From a checkpoint of a small mixture-of-experts model trained on Wikipedia: a variant of Muon for the experts.
Below are experts of layer 12 (counted from 0) of a mixture-of-experts language model. Rows are named router (the router's row for the expert), gate (a neuron's input weights, with its number), up (a neuron's input weights, with its number), down (a neuron's output weights, with its number) and show model dimensions 0-255. Each number is 500 + 40 x the weight over its row's rms, rounded and kept within 0 to 999. Numbers have three digits each.
Before each expert's rows: "raises" lists some tokens whose logits its average output raises strongly, later layers aside; "gets" lists some tokens that make up at least twice as much of what it gets as of all text. This comes from a sample of Wikipedia text that the model never trained on. Tokens count by the router's weight.

# expert 5
raises: " the", " a", " an"
gets: ",", " of", " in", " and", " to", " for"
router:482509491494513489482438479493498531496503570580512447523535405477504515494497484485541611458484513482515479494505530493500500527510482424523419414521473485575457475485500520499441532580519511510457464501444483485453504538549503398459483540451504475484497552485526500516523511492469487467437523440472505567534505561464480471473579545506481478459451516527480504471521518517464462529497536523558473504488519525449509554558515508454536455460500544475473544515483531422451621528516514545444608512469535493517435521470482516481492499428497509459539531525533492538433530512521520513475491511403534513495443500543491352540382467512461569520504507476541487546474399461453502469518481444523562483516491533561549464510498457511470434558557596550448533520565478509529499470470485
gate0:504461514439595567420512608489455522523452404518505544573530487536460466520507489550462484478526566515460539508472451516481510413476525542521410521497511507507470435459488476470531515511527494505474499543429501512468501491485507513470350391494496495461495486534589391521471511554510523526488524495530419510452495503402465470511521492520486449517498543496462470476454488449480500469545543522470457535549498497513519531529477502480506499458483488496452493524503518470528576528521608583499477447499468527429502477501598533514522482525529446464472567522472533524491534518509529486555464475481501541437449541540602458498524518513537464553516511464545493506491520455517512467458532433560494418456481513545418493507506476482505534506535462522524505521519549526528576430525415
up0:493513460430437532500540458533456454500535477501487490517550551485482408545551440489500517396515575493435531512570497555494571462544556510534513536501561489517529514569502557484529562483496551448513566524529475592460537488455494533500537513601445476507544414534561508504484447545597500530568493499492497476532456530503507489497466514591444540559498482536512473512486480503515469514548474565516420579474537535498499508500536506555522470491511586473448498514532488468487507472501516456517570474491555546512504557586535471546553505515474481494489454467463549508535528544471560511511542502504547550436531404524569487501481475516515525533513461496539554585434474448499510462580482461465447471462467475492534540562527488466501525486490514513602438519525487515507514484504392
down0:526499460468515482487495501461522444523466463534456526403505496531542516527507571506501548503525550555493483587500411467533438567536511457536500539442516544492467450495458457427520456459603483502518515484539496448483484429463489491563490471549488513474497439454447404507580522510412477513489445480459457514494513497547511523485447474453510549540484477482456607512483439528495464487520534547541540437474520519456509476496535464490478522465516519504523570479457501466450433540469467520474530538455520499483463532419442538424530444504479488520433523504534480413475548465493485545541524456588451480496476520582520578508539492461542466516506428471525482477461520526461437602507526475564481576480531503467489485456490504599436536494445459509570469493459493457445511450493457
gate1:533467476447515521401480518552426531460489460500460539546545471582455516467509522554471566446532545423458564463427490492539467472444430507517506462556556451485471514573538482437502515534563528448460493559522555479445493441490549375518503440568466532532501449440520504506525458510583519424432484447499462493527519591448521560480536511454482538437531574454513470504550534504458548468399406513503459518454479469477515517530520549464512464499508497506524448514481449515521543467473471495557527443499511524449497525464458493516545525443530464494538503463470489456533495527479508490510449500473506479496454495474459497385514512501512528511505511452551435512488453507418517553509473503491509534487427489520518486485533482435539496569589537512515455451474508443481486547561495
up1:481505534517485482478509519474527578462564472467566437533508526538531559528517548567531542566515546466477467585583483538510543523519537536493454485468513437424572493441504535573450458594494530434529531623493474432530496547563543526580455499524500484472496536493460472518482547512513497477525535504541453423467499438516526529497524491496533471530520524484443472444549509529576541497486463489487525456530551543503533439464447425568521481483556443510469494511572577502511488509504437557522487433493442466549465463475474464468429584457592431494517498476530432483468590559507536528436485554491507521515479469577498516503500518521494493475550515468496495550517538491507497489514459505461494433547522481512476457575446507539411522505514534528493498504531505531469494555551566
down1:489494487511532482521475444555485483517504481529450489536497479489427537463552611486511543509545490435449456462521449531564507445452498526520551491474498467501511539481490531475534486449515468446504471466497483462490464503534522489482547536479503476519494486501442478484527449506499432475536513525442627483519402516560486537440509536502547445513527478496535544513553417441508567486526385452445494469446468449539506553415523529511445524509439547515584518528469480509519512484518525503508652511519502494487599532476499554560558555524534486444532425474542509460524512438482505558460468468580490511535509567472478521406564530480505468480498499461403506520498531532485433502488492529470518570492427458533470569454520438536508503522529541490492441490503500471522492445575515
gate2:451452449446454493513459506512523526466496576550524467478557513541517508446520509488436575467565530472485530491556446475440487571504522548468500442491512512485473509516518502493455562511500483475494479551532545456490548570463439461499517508561438514548610501538587476550480512451549482533497519531583472528558499504518425533542538512489504463465520557518592483528495478572503570403511435468407523545493540447439540514501588574472476379472511517476508497500485499482477553473466619542454561560475506472514505508503535526484506461430498523469583514480565525463529482505479495464462511496482498518480508574511446460454491564531457486508473554526466428473517525486475505514549520443508476474497496499520500506525518561527448455458520483484498579568537532552465547485428457
up2:517528483480483600488530435519471595450471580491506534501501530588555541415527537489518490496546542469536506468509494517457424467464433497509463504487543447523505470493524505461442497520487490512555472451552558518462542494475560465501536506464488459505550503528638533525464470482484487456519585542464470540445458526466503448488526563489459514457520521497520508465528428548458542533463464502466430473501496449481585510514527557547521503500545505465516514566541475516429492481567490510477487466431582530476376564512554442510517477558507554513428531479502526458483518447499526531497509543411458502449537489503432529538487536535476484398497504463485469441534457455446550471439521517510577500484533417461504472488528543483482496536536532536421526484470501503517471589486505
down2:513461494541538466496540500488472499467413507551503440565458458417508538589518500467565515516468509504436496482434458475486515490418487542534454494532444404495598500471444487479489496552453502465505518490566542454486492479595511503591558516494533506466525498499509553511525554525519478431524510496539446454562538508517476552561484502508471559531460412547482498435522504514456552486549444555522428459499486491414542560505532491494455543500526543478515528545487464531504470530529521502495532584489536521466535464507510472513533448505503462453513469493496537532445481486469412562545480388451481515494475485544461498490459524486417413523527474492450445521508456560447460445505515521518512524565510515489544512495470521509548539445562535499460544541508514509394457594433548

# expert 6
raises: "  ", "\n", "\n\n", "-", " A", " 2"
gets: " |", "|", ";", ":", " (", " –"
router:431561472541470525468471450537457540517463579554496420518518513512558497528544593479553517450445541506564552477492471502477511436521475523497442486530488492537470516507519526506472534541532566519506456461448443477488519519515496495464496584497506446450499482532460521558541470474494489500495484462548485512564473567509473562504522561517535455433545505584500469472504481452504565521501532521567483533512509510473529521547499526512551441512507547480486557545468496430460584489558527529439529483537460508550399551521491525470476495409462460459590536461430474512489560518483505507381521511413460565518454533535514506519438441476407566589540521513506443495488435407491481500492490492500547519464490466549545436495463451503520412578501457515513516499517491516528538485472462
gate1:475466485520486486395449405453562449517478488458494527496534482415470439469476544460458406431478518506493525513534581496478484549549473491492509466467473445530521468555494535455443559529497505477493526486505505506495490619456500491535433507515529569507495529524488478525543492445510517518525557512499416550510492431568492509480546493520451439473543543495490466520427465458520443510452434571503537516500520403528513495465548506507495500474539506458518571473564527485515498481493522547542547513487500528535427529506518450467502479479458447443573504481568449516502470493527555463492477518493500473483460550572504534399608504510546515415525466543504484550599496499506442499508448525487551519516455420430457539527416528552544462526558506444469536532517526522523504487429541
up1:481468485511500468556493560486487465501526485418466514479503438544501544513485481476510507467485528508472508478532501522469518497519501549503508456601581512454505511463438487528419547469469456492527490486481487509508483476479439396611451470472528473512481482559625438558428475494489456517402516455536474431546478492529483448516491483469468446565467530509563489398463441532486545584432477455483454496550513491471444437528486481499564537518448537464445537466516508487544480504514535497473523458477518523520473456541527536505538536477508457436492449569498448457517550477496527505540506462481460483435432498515530477581470463543505513501481480481433514564508542519486557470421441483575501527511533543451615469492493474410538499477547438483394451483472519469465481499513491
down1:572546534490499511446480478564453529513508560460471461424516547517473491460497514529485481522462498441533456442432483490505448520482485409456551544498478487562575485511477485506537452503493544506525514562449534460528489557559538547416533499439463519514567540500451485430480486468472456429522452508483532576515469551547384412501463520499443585502453489553569515488491477428492548483537561507528520453422444468490515499549581521453504526509516460516502388452550480504555498521504487464478517487484473439482486510461536487510425488561500554527557449460497531444506514527486450525519484553569499552470453528484505557518506572475463434470485452519468495490468522464551522425468477584485472536573459505525521501524452555436485476430465476510547464506512494552513509551435512
gate2:485542458532430524452511517437514506477514527492473536522497523438530448425511492511432509530518513514515457450492472560537576475558530492470513434455531551449502444523507515485436457450515515470528480557506563517538497558547512415525465455484470539463485532494420519515483442485525534546482571437554482437501480526512507484551631534536497477490485491488521548456556498556568483501469468473547521470537542456468469488512506492447539559480475494445492521442463445515414495504510541517476549526469522464516508453424532570539474439488558543416553456607528554486393519469533476556544601502510535517458455442465477522506511446519503510515481573490515467559511489479543479515512416421444536516495480512540490468496471526459496533480504542504414474458459495510442509440413528
up2:507542544503573502481529527538549580477527463519509511446526564590504579559430563493543550497532505468434520510529488439527505561521521570525449496567525500580531545509544479464506470503450504523441473515442516524499500488507482504529517536457470437505540515493480523475525507520482498523501576459463496538514496458513529466467494466525485466500501486433464588445508607455473513543514501466533493445476587486542480513476489532457622526513502553524504445508498474490492491518517417489523515534450516497440553506487507498476469508564445493449461480519470619509570457408502424484541422555532555506542472457545527507445493476489493482553502471528642449462506516525491548548565544501477490482490504522495507500489588567486490550484458486513588487451491559557572498544530483
down2:473567430510497515510501478481424543490498485486495537535475513537508456500486566514501526513522509414436525511468514502472481493517561452569517567586523518484483515497500506483510494526408453544488510514461508437499482403587499525490450427429477549527481433461453451434469463532511532503523543434514555489570539515444513521539542565550507492460491424534509470514544572468438529502477406479498475448530494504470497474492507540452519455514471527545468425556510514543493563498570505410542467522551498558547526535463482505516527553562510491426554521490486522463581497506417541501534536427530499457495456494498532467466513394527530534492515554488498497448526521522487436524476539504547505538545443494543483444504553458517500505460547570493553504560446452475455503552614558
gate3:496496504544551556495471448514512465567502450528477534443560520464517493481554433513526536456457492520466528518453535514466446511516494476508565473482507470521540509483545433525444435448483510513495481500498503522478504549568409500427505476468520534529528491485444493460550564455520439525500512560477446503548514476422487533496525522568465515490467456491498526537563454506581564523460505467447493431540510485463541466580499467565508520498501550524557453491476579487409508531506554452463504399544469564479533508526469464453408509432515508493506462521472422405493516531462524522483513513511498505486432546487532640452447490485521537488476530494488469504504513452561499529522511551471518579440473512487463556559510441497475437519516394510450502570544587495535464569519461
up3:519492526443531574447486482485530508513446437503448531521511476503469481553524570507477559433487422527503427570474510505479562555512538536505483412440501525499519527482471521539528503482523425567499386496468490538512527462541505494458513502526590437459548564453498499499507562504485513475398570449548548500454431500430419495560516491539567521484508510506397516490543522494527559494520518500429492506467508482605499544608445508465488507464514512473515436496512463515505475513489507477428501481552511475527507518575503493485510537491503492463496501509518494394531502488511559532576589420476529468486518522545507517480455571557446502529527462512556438452538461542510447433437462532462565520516440505446517529499478531499484525425531545462497505459471476483508530468552475
down3:507480434470501574513464483412562461477463423483528473513529520512452530470522528470415524470484486555479522476559476545451534459477505551530530490545528509499483499462497452502471539531482508428434483507488436514553479461501431535517517564483451473488598446525495499461459498459509582569490453499493425487522500521514489479531440544464472474502473420565491487546502465568498430497483456525511571512503423500525510524467491498558495423612503505553540566499525482470467514519566468544549525490434488516498559538492517466474507516481515512579491514484502536534473472569451449533550497450553395557496499499477536514489469573406505444521474472477474498368492462509527530505587584493501422569521515484515524518499526448458494531533511461440446477556472529495447513543480554

# expert 7
raises: "In", "For", "He", "The", "Ch", "Me"
gets: "\n", "\n\n", " (", "-", "–", " \""
router:509448460581539549526448450508508518470501452560495510515507429488529511441523605518576519485462521503567511431440492558534440436521551534555514456552503550544451533428535517534393526519526520509552447419569466469497485525509501502456481510511491457467507487537490464548530523538444521427507570402463498541574466547515492491451526518504505459482427521571551450457542465510498520515539529564498519491451510532501526587569513449454486446459438526428447506489445527468466507442477455535465547475503528468530547511459493525452485532446465514403492543507523490564449507502496527515430482442478470550502469559532533524507502485467473512497497504474500444502518445448470501460469461459487585463410469541545529448521468477488448423525472456579489535505526483502525563493507514
gate1:492463480542512533547598482493481462531536528495498527529478510581560541575544475541492476529525481549481441466458483518463446528465561537514466513621556547513534572427508549562453457528527488460460442475544520505534524498491486563453512484481454509493481502521511442500528546500414519436519527494464525584480456550486491457450461504480533526549459550590450439494468471510547515460481497582525606477480523489508575530414490471562501410512452486449485557457505487510484532537583491517495469473380514546424475481503521524492507462487475497469533523505578514517542534513526456519502396500537471535483504481505492536502527477506439466514545513569551474535545453490555508472448566529536502450464448443499465516514499571561480532488489541515511467506456456461515566544529560
up1:530504503468526509567591524454492532487523584530473526525527512484546529468372485472538447527467489453558538455563475520458446523451479533513508485526556525488527540477517535519509506579488461449530483598472512543490469471539398502520438491553448466588481540466532468512513543530545540558560499439557459453464472499518529502508433475486587440515473453555516479383517510507514556561523570505444508517454445471522431503528482485485428468467550495449505508467580512495501546495511535447478444445538444503518511530521421521483473451543497470517519497498524502542435504499474539481544503452491478552468482461488512549537525521544512418540509476453452503492520550527500483550460415487590423509498564511514478534523428464601549495505485507463469566485473525467483556501498504
down1:562557441528534457480528485456481515445540551518470428547403547522413472542465541512497479538517533473492468473477505532475442487469495487516495480499557517522588451461518540491549508521504439548466500506503489496485503442467477474511509428414480541509498445584519438463499462517551470451501518505457514426453548518556448523538449479511551467491425494501496509626516569452498542517515555469491513515460475592478472419519527541480474511543487518496487454463478514428526475499515494536597443452523486530444523532502492467491528472498553465443541432503517523514497558507531612474445531514499538505455564497498516502520566502434519459490476445509438538520510533498505543501512416557520463437452502463584529536537560401492496449557509526600492430500473479467556509535517498
gate2:537504499551547543486503520517510536425460504455480501516511577462522457516538483557369497468455598506493551458526477471447475440514475544552518448513543526569491517543480493457488483587432491487521535521509473485509470486510518539486391445490514513561480452560438480505537519488512522451537487460471593504429494542527445415514466397482629472495532469478491476407546536549486487553551523496497565486480467527535496496481444507476517522488521481508496526492408467531526480485536474554431500470463535509470495511500569483453407504462453527450537519492535471456446459518482509465492498514456503544550518568494515528424456457449517542502511569475492510458517502453481527468480489503532508521494544512485460557489574535480447495541470472481609473424518442457468576454544506
up2:498468500526517462552473515457516510493522511474368493507529530440543459550508512487529552471570425477513565448494512489482494494561531497452480515469540446520458538451457561444457573578597446464493487495514542472471556430514530424533470532512507437443502480541542487536458527538497448528521568525477496445467533479488583546420479480511496555529476529466516481512569550535503548533448571486513444483496518486452514416496565506498459513488494466530478528501546518495464446496460491450497464490463523493543486589537465471593454524486418454565502535510433493509468508490503477620519402454518448490498475445467506536532526523488489460482524484461492474451531447440442531468451474503509547449485460503498465532465495540485569468469521613476445499482457425487498511426531513
down2:441560474518542501480550523468508508477467535493497563492479502563523472511491585504493505481486489496459457563468488504502515450526489506497564447531522496511525461500456580522539496464497487510546522564503482456364495523486546529522561494501392429560541552502435473471456513516442524514538544530554380428478496511451540476540551449498484477507499513533494493460509502472461519476488501415553422430452492522524507520518517530548470454483452456505469571494494517469489499499493471523459506488536489498548532444508471464528572556503591442489517534525541473477535509518452499473446508440448538532493517615533446467474479516467477576528545502471546533530454500493462488490469544498500468560567477424476450574488504489501434528394491510556647512476513461551442512547548534
gate3:448502527453527515503463527481526574447467484503436440524526420501525491549511497499502479497534461548485479441484524575521537438525554516546433527559501458428502513512499520485535497478461464504476524494448539491467477518490519469504458467493497505537534509513500489580426536493611470449471500455454433504540523538545528471475491516495532549511504501482496403461541451448424397517533536522594533490561516558608444546500499501546445517523498488452579490501502536494495456524486480549439511458441502461511471487493593526540473459543434553493448461539494508441520507582432437519559525461457504430502529452588455471456523469485439503471466484505488535496511483541486439511541518533536514475499558513442552485504538562436447445483536462591503507475563489509469420520465574
up3:535506543439498500512493521438486426483486567455550561540466445451428470517424538427446469479579468527471483511494435526508508468505472519486452557560513550481400488478487460492550531420473440572478495462443525474507541465577495509542498590452487495525459532563452570551511571488460416529556430548461512546496510574508492463552531463454466491460495502542540438468556523464488539470446514535476574503420445493541544440477498500454602526465536457538541540560447478509585490507539416452541511495495530454512545496499539483527524456471522514494522559499419516454496540498454532500502497533468468462516433480443475482478513432513506530483482490514459496540477449524497458456465576484483552468435496536505487534506446489487570542472533485506542506491440442489479489491537536
down3:508481384545500581451487590505437500429503473495506502503510509534453518461504524510432503537523520513531523510514512452476551511494447459576569507527544474518437511522504533527461484433503482457497517552574480523500432507504470492510466507517461486484497451567481510508559442487548464538515581467486439562477481490543506498489506505486490533504512416494517518524536445489467507545537508509524468382522485508423428511515539403483549552524538437455581507454544425500482494543520486563516358556439417510490457466394527488587495485468425512577433448518517482495524522489483474528539525485544491484514483498496475526483520468463484500463511502444462488472463473496544505509509490518455560595443602525439462504498488456509507547449540506510535548489553430459520522520458477

# expert 0
raises: "\n\n", " |", " In", " The", "\n", " A"
gets: ".", "-", "=", ":", ")", ";"
router:413457462564557471500508462451498505420528544539502491557492504502528558545480588557512540424431509485553534506425528486552510450483492517515474470530464465465455458437547541511499518480484493536494453522412445527455520584561453500526482496464533460437472573455493468455535471524499472427463474465450493525526512518535480544470434575580582481482553512596495431478446458524492471493446519496507466474500525578485504563546506487474529439496519528497455552497534536509448444505556470523477601425436552502531514521532489555471439484461539496513552566473500472499504523538486569472455514490496529520495473515625533484490528473493410547548482533499544516523468503458487493510554407515513569496482485462522533498492475496521493488517536562572444528502579528516543517495444505
gate1:465459507495455534501502479485520479544570470502490513535527427575532498456492452529546455482488465477489435460437515507481517421571431540475558504510611527503461505478516499493474596535481514557542527548479535501392498480567470534521521515470534488504478530495516422556485497431485488457514545475516468527519459554562492533536532490499459435520441497514519414505432433511447470488486435497517527395545486576504497545488429516475560482480550530499547468445502441484501475446587535487457561514488546507574491431479491497519589515443476514420531541519457490480501555553515532466457500497483439475510560508510481475460530487459497550481512551466485509562485557508530557483431521469509414542507472478485582523478584510520520433472554420474455573479503525471488539492512440
up1:507506563486604522507483565500555448489522497511476469458428567542506449519524524489540522530550534470567497502547515489514543541573443490498463493487557501534468421577505451402501520407552467480438481523470493411456576501463543453510469468552470448450498545502562502517471522498491429510520433484471450527547537494475533496598537502519529512482513511550478606563554457466488511527497541514428527550530499527532434530517497463490514505459506490538485518514470480458493493545437578516487495486491582522547512540527420488511511558564523484444484517482491465500448551547544533505492455479501543481541481532463586515497456450485540486541494471508448500546556532468416436498493491518541446457536493461431550466593464586446490516501465482513545547474521419506493481571531469
down1:581512504504511506462578547461478500487458519526481426537502531443565451616485495513424459566517496403507442546479541452502502525494457492536468469558469505489527526451512533527551457418561479516526511494540469461459578481424472527452502543444557462504563528461456472516468527440510523464496521499462539560500489523460552515481522545518447503556393458523474477475460486532484526570490523499483478585494593524554507545540520478564516514566472520496600459484581493575487466522472532444487449484506527438541559516478451487456522474529451539502576546452519447510482507538518482481527494481521473515494520474510484562578598465497457449410525471489491482433521543470492543435535451506453487468508524505593523508485475511540494518436517517485513527511520470527475452465482581
gate2:485495507477475399500564552557526482443554541503494496479557512473481488551505488595513538480507418528466425516454509466505539482594512486474432454536469457493499475466534542512510486403470449540569449479524507449567466517502470509486470518471488509493528442470498518431600460522422467557484501512496529505517520462562513489501495506499586550495474528479578442467496407508509547483513526533551460563476558498514535495550443546546507434511590411486526496475494495531492483498542482514427584536520552657485549459521452516515526506504546509484502489492453477552494511491524541510430547552539504471442493556498422488510490527470406475482529483442451454470496523540467487519496480440516518466437535540515479557533455546503473469481475499495578422505554491508511514482556522
up2:522500513534537430404432482515573512526522545519506605485487494502500500579426448474565548533507530445509445427511473503458519545496581554484523534426480510440508478521502453529504482507464607470442540504531512490486533461500505468451517479509517502545524537477546497462580527505491457510513457470504611506511561483562449542487483489511504551539528393559518552417451554490477462431471491504497545496535541541562440564534465480562461474480407475524539566481478496527551535473430486530532539484467507443490447517435565486510497455433483552451550476550579471557567499481505562510473490477491480492492480532523428540488514470467472535472493463474579487511532509466460527525532464531495480523506488454504551539405489496519508489484519455529434555530473464494553551494561519
down2:514471457533462440541482537484581499480430563451543457527509481531591466459523496439405482468547579503530456496499510496542473500491513489443586492522572455603532556517565541505512453472484522512480502493569551510516534449538461516467477461440500550380532468501482464543541464565524507434463564540502479528496486466475515455464519511480489491484479456427449500485500510453451501515551464503525462489506510476401556537537607474494497510537484442468503537494516524580479442483548460588530470440546518453477471515429465465507524473524482553524550508436440529501537448503533440466594543519425532516510485508444549467519496538497500483504456495449511504523478541531521492518615502507463500473487532489549478509465479493487579490505522556518517517571459465496539500590571498
gate3:435456503533521490501493463448511492535523500597494516495524442455479531445500504533519468505497468547564533482546454466507535473445573557477489534479484496541507532497476462459489458518468452488578487491541496481547475489486354526449452511443510502526479421455499510520522586544460516477426508518487436499515488524486519479498455513528516487436518506450454534545470553441492570475519475560498475390467466459492557519442442550497446431437517492588518446428462519514546506454477557513441525452493551457532512507512541500489521506436576446508503520467506428559501544504522512483448510469450483449465499452481523444472571522535480502537456432538452485472515502461558467508626459530496497525464541551489470501526585595509484555505456457569512453541482458570501519468551486
up3:504564473509535536565521566527437499512435481482522602523480482525493539495479527481532449527466446532525513407548483536488495530470527454528451474451445484537484449513513525464529465466516488469519569480544503512541501418480487527486449553546459442494517493512534490473442468470477436520497500516485476412450482508449531508512516556471462516459512497479526530476497502587535423481592593525550514446603423472511496469462541532490568535532499596522508440497474544538476499419465457525505513529473524474469579522477523447550483426502454515456474620523504521541480540567501450537571518462559511439572518472529511523564475545492465477497399511553461550521526493526527533607455478486528512489501523450484498536543530496497519487524503536541554451549446494484564534441543508
down3:470482441546511441491454511491425431449552502490469554460557442451446523543486499529563449489538483425474537481534459460461512506528447462522486469476496472459483493518472538470567428515522463583469498561467469516563551495516473538495533438551485490428441478537482517566550472468443502464521523559463454427431437500462550572486479561505493484562458487485488472515520490510549462478450502554531496461416491478553590512521413495544516519482464436468466546495463492505504492497562509496506508501480555539579537459531441514448487542447496461460502496481497509542515516461495580519510540542532440505488453522544519470482550499559458439595534502503423525528516568477532506558436529462518535531474468458527575474486547511519463547424473405512484535503479488601460429504481454

# expert 12
raises: ",", " in", " (", " at", " and", " to"
gets: "s", " |", " to", "=", " I", " can"
router:541486489509491426520511478544521574523502523517491533528452432500504518473515536503633565488431515522547506459487549462514481454521493483462464452511402531565494506495508601563458487512536525582450449513418437457530454547530489512490447583514506503496444497504452503474537493526445457431488478445522508558565436547524530511501553530540512491470610554448478512503508460418460519528510560484496476498438451497419483560539512467453488515489500545493506504500459512525467545445480435553448600462502506439467531524486493511488452440535502465516469528537475445507503457483431535578430477534465487546497483489535483443524526492477380488519527524487473477487464477445500465495495473457557559516500462473538560448414477447541490473562505529495467514526456514525499574452466532
gate1:480417491510496464480509575499532529483473536532438554459411457515438515518494500476474516454460549500442445445547541470501491543588504556500508500494425545422506505483517484521516512496539503491509475435527578460479424487499512446485552515580505495489439572461491558575499467468451534497499485469611560524565542584477547449557513559545414450476485606514484542471512467523482475553503571456475519440515517456404520500500531479521450492414470445558518455478556540430476505409511404467498532450538421503525571519516486473517453517508528454541508488484447517510464544523547505538507482438491497562490473513484450503546462497508460453511474492535494462460518551464461509468482515519543418490586529479455491484477444490457541517485464503451490475484509496461482546501550507
up1:539476520483481540494492479458457520493549547544495524547447451522464481532519488544463523564506409434478547530530445477541501455509486538520512503476493497545474489515527538418504581502545566481486494525504467479560532506519543431416516496408476551513486460539493582538477516583501505583491514436530501484511458521554490468460517493505493517498520540536474531544478501498523576529479500430538559520533530412475571526441461571582540502492493540493527510408478446491522512506504497463466495477538497490500493497492499554416516522491508458526479509470549584541550584470568500525530522379460475506456548470496555533411477552478506531496458451526515528502490563442500521474517522608488592542481454457462588463561509450510463489471500560450536523483491398489549517556538492
down1:477466504514450515499585506523481478447520466507595548533502517491624518473470435456506523463459471513569531494520463560493449514473521553468532534448516505529565523508463458448499495523544485519528477477478544478490509423502465514518484552515568500511515513542507484500472568515573489459526489577463512540468494397564549470487498458473553525491528465508438465477471512493399477529519583536495454441558536539546452560509526401519448480414534503489443512521500480432475467421538506505530593475497506519488465507478542425509525520521555597485496533581481434499534481510524502475504439566461491435516559496499495466497531496548482529491458518529435514557533473572519458510563480545518532535449531572547536484527486515594467517446436546492529515541535526499492596480553520
gate2:496430521448496493525452504499405475480519533472489475488460460435452492538493608514515466424519574440490463510447456456615508534512525474476474498503429428561507472411489565517500469497508490530524532485535478472475445515459477508470496417538455499503479487514403453487435469495580481458483435470559458499486466520533467446509517520541530475450495536521548557528542514474446513496507475494508449596489443531491541456489456479552467438494446535502496474453553505430477442499520555502481480528501573451461545493536438469518562486475577482485566440531524496550506386410457468496531480446507509472479500474511478505442495473444494489555528507430513499511458510545450464517449487490488507483384417543504516562459510427497551503520479477448470489443463481452484501481460492
up2:523493496431460456504579442447478460459502490517524469567501466458479469413527454456501510572476504536490426478555527419487470490391528450479453468489442536496523491500454494520461525453524489432449570533490456424502478529517423467451482499420438501506455505435488509511500516531547493508542452555514527463512445589457507487504476538502541551541570429515490519499482497558433566473409392491491507551508522469481537505538470571503532568456411530509453488532554487490495487512460518445454532534491474491521496485498532534464505467559491502493555478500460555477467505472484526517545574534549532553429503383521526477555454511486467518504553468500435541499496549485465463580460480434504576541517520497612500505486492464512528492427489503532450501508469524503474515573513497
down2:508555507474476497500526541583534629519485405444571447565497539504445544432543446518521506503483477498501503416470511552527512460467450517508398513549515516503468527445465473438554487494536452496505567575477502438498438495441548525477545497445449497502535548514534448539458484575520511537548473505459554552500485522579512480485552547521494487441497469501529527496505449523556439429513441583599477433475476535436463493479479559449531510490514554530564513516505489434469517484526484502529428458511476507448446481500472437538518520570486477542487471497501500480464439485489486499526552528433521446458476554538552524520521538449524492478445524443477491489498621527501508437522453570478519510512492528555483454487451485458512501479452503521488491473521503576469452516469400
gate3:485523494519607465505493402498524487514493537459504483528555533498570532425505531489470506475550456492409522485504447538559556557536550419519518533505495519412388571534519526455483514467516574499469479504456516530461500493513506434449424535421448520537473492562543494550529513498494521487513424512490529449513493494490578548514534458570489526458487452484466551541480495435491488454415476501517497509533428471463518554420537540535515547488454458531455499456468479570486454477534464486476539502527485483451464534503459564505534485517456536497495486477528485431538469479442449520497534573581486546536538488540452460518551475538447515503468526526545475567491475483425488481486498511529518437566508503527438419450525490412470462536439514547458441525520466521557537457494416
up3:413504485484527495441554530579564555519570533469519487496496482546467539542514485480475404478523549541466497478499458524480532474478525431492500531504513499538474514554488516470577542418567485382498502505468483489519512508503504527538512517512497514527427545475462522479471517502595483479462499515541504478524599586499488434534469492404534511402522525525538524466509481441458523435519527505528466439487527519472465460546510547506539527599542541455481479575528497574495439511503464502472577514442538525523482489466582495524444510555547432531522532527369454513492531490588483508474481480531480508508450493470531485519570513481479523550495429505496536535607506511494494510492527450483487466519440473513506507490493539618514436549568476489456473555450483470491484555481478
down3:488524490528483475453451467599534432576431440532561526573493547437605417479511493498546482475482493516487503544414452553516455454451596451525453519485453488469485514592480517514503470446532496485538468495508448477462450460518525493458452549502538464506553544503469535494544482518504451542452464457495472534527555578454537486570440479522512434437538489481541545556566493459515479548453547462537504514500516450514504452527476600444534482543528453460467445500568461527490495550494527533458488429512437487460566492527483476474492478519423476496563397542469506562518521511604481479537444445531480491528449535491486550472476474528516486526521527457467514464473518475515459517501474499494550436573484488498525501528495550523534488550475502489429490459489516495437445583525476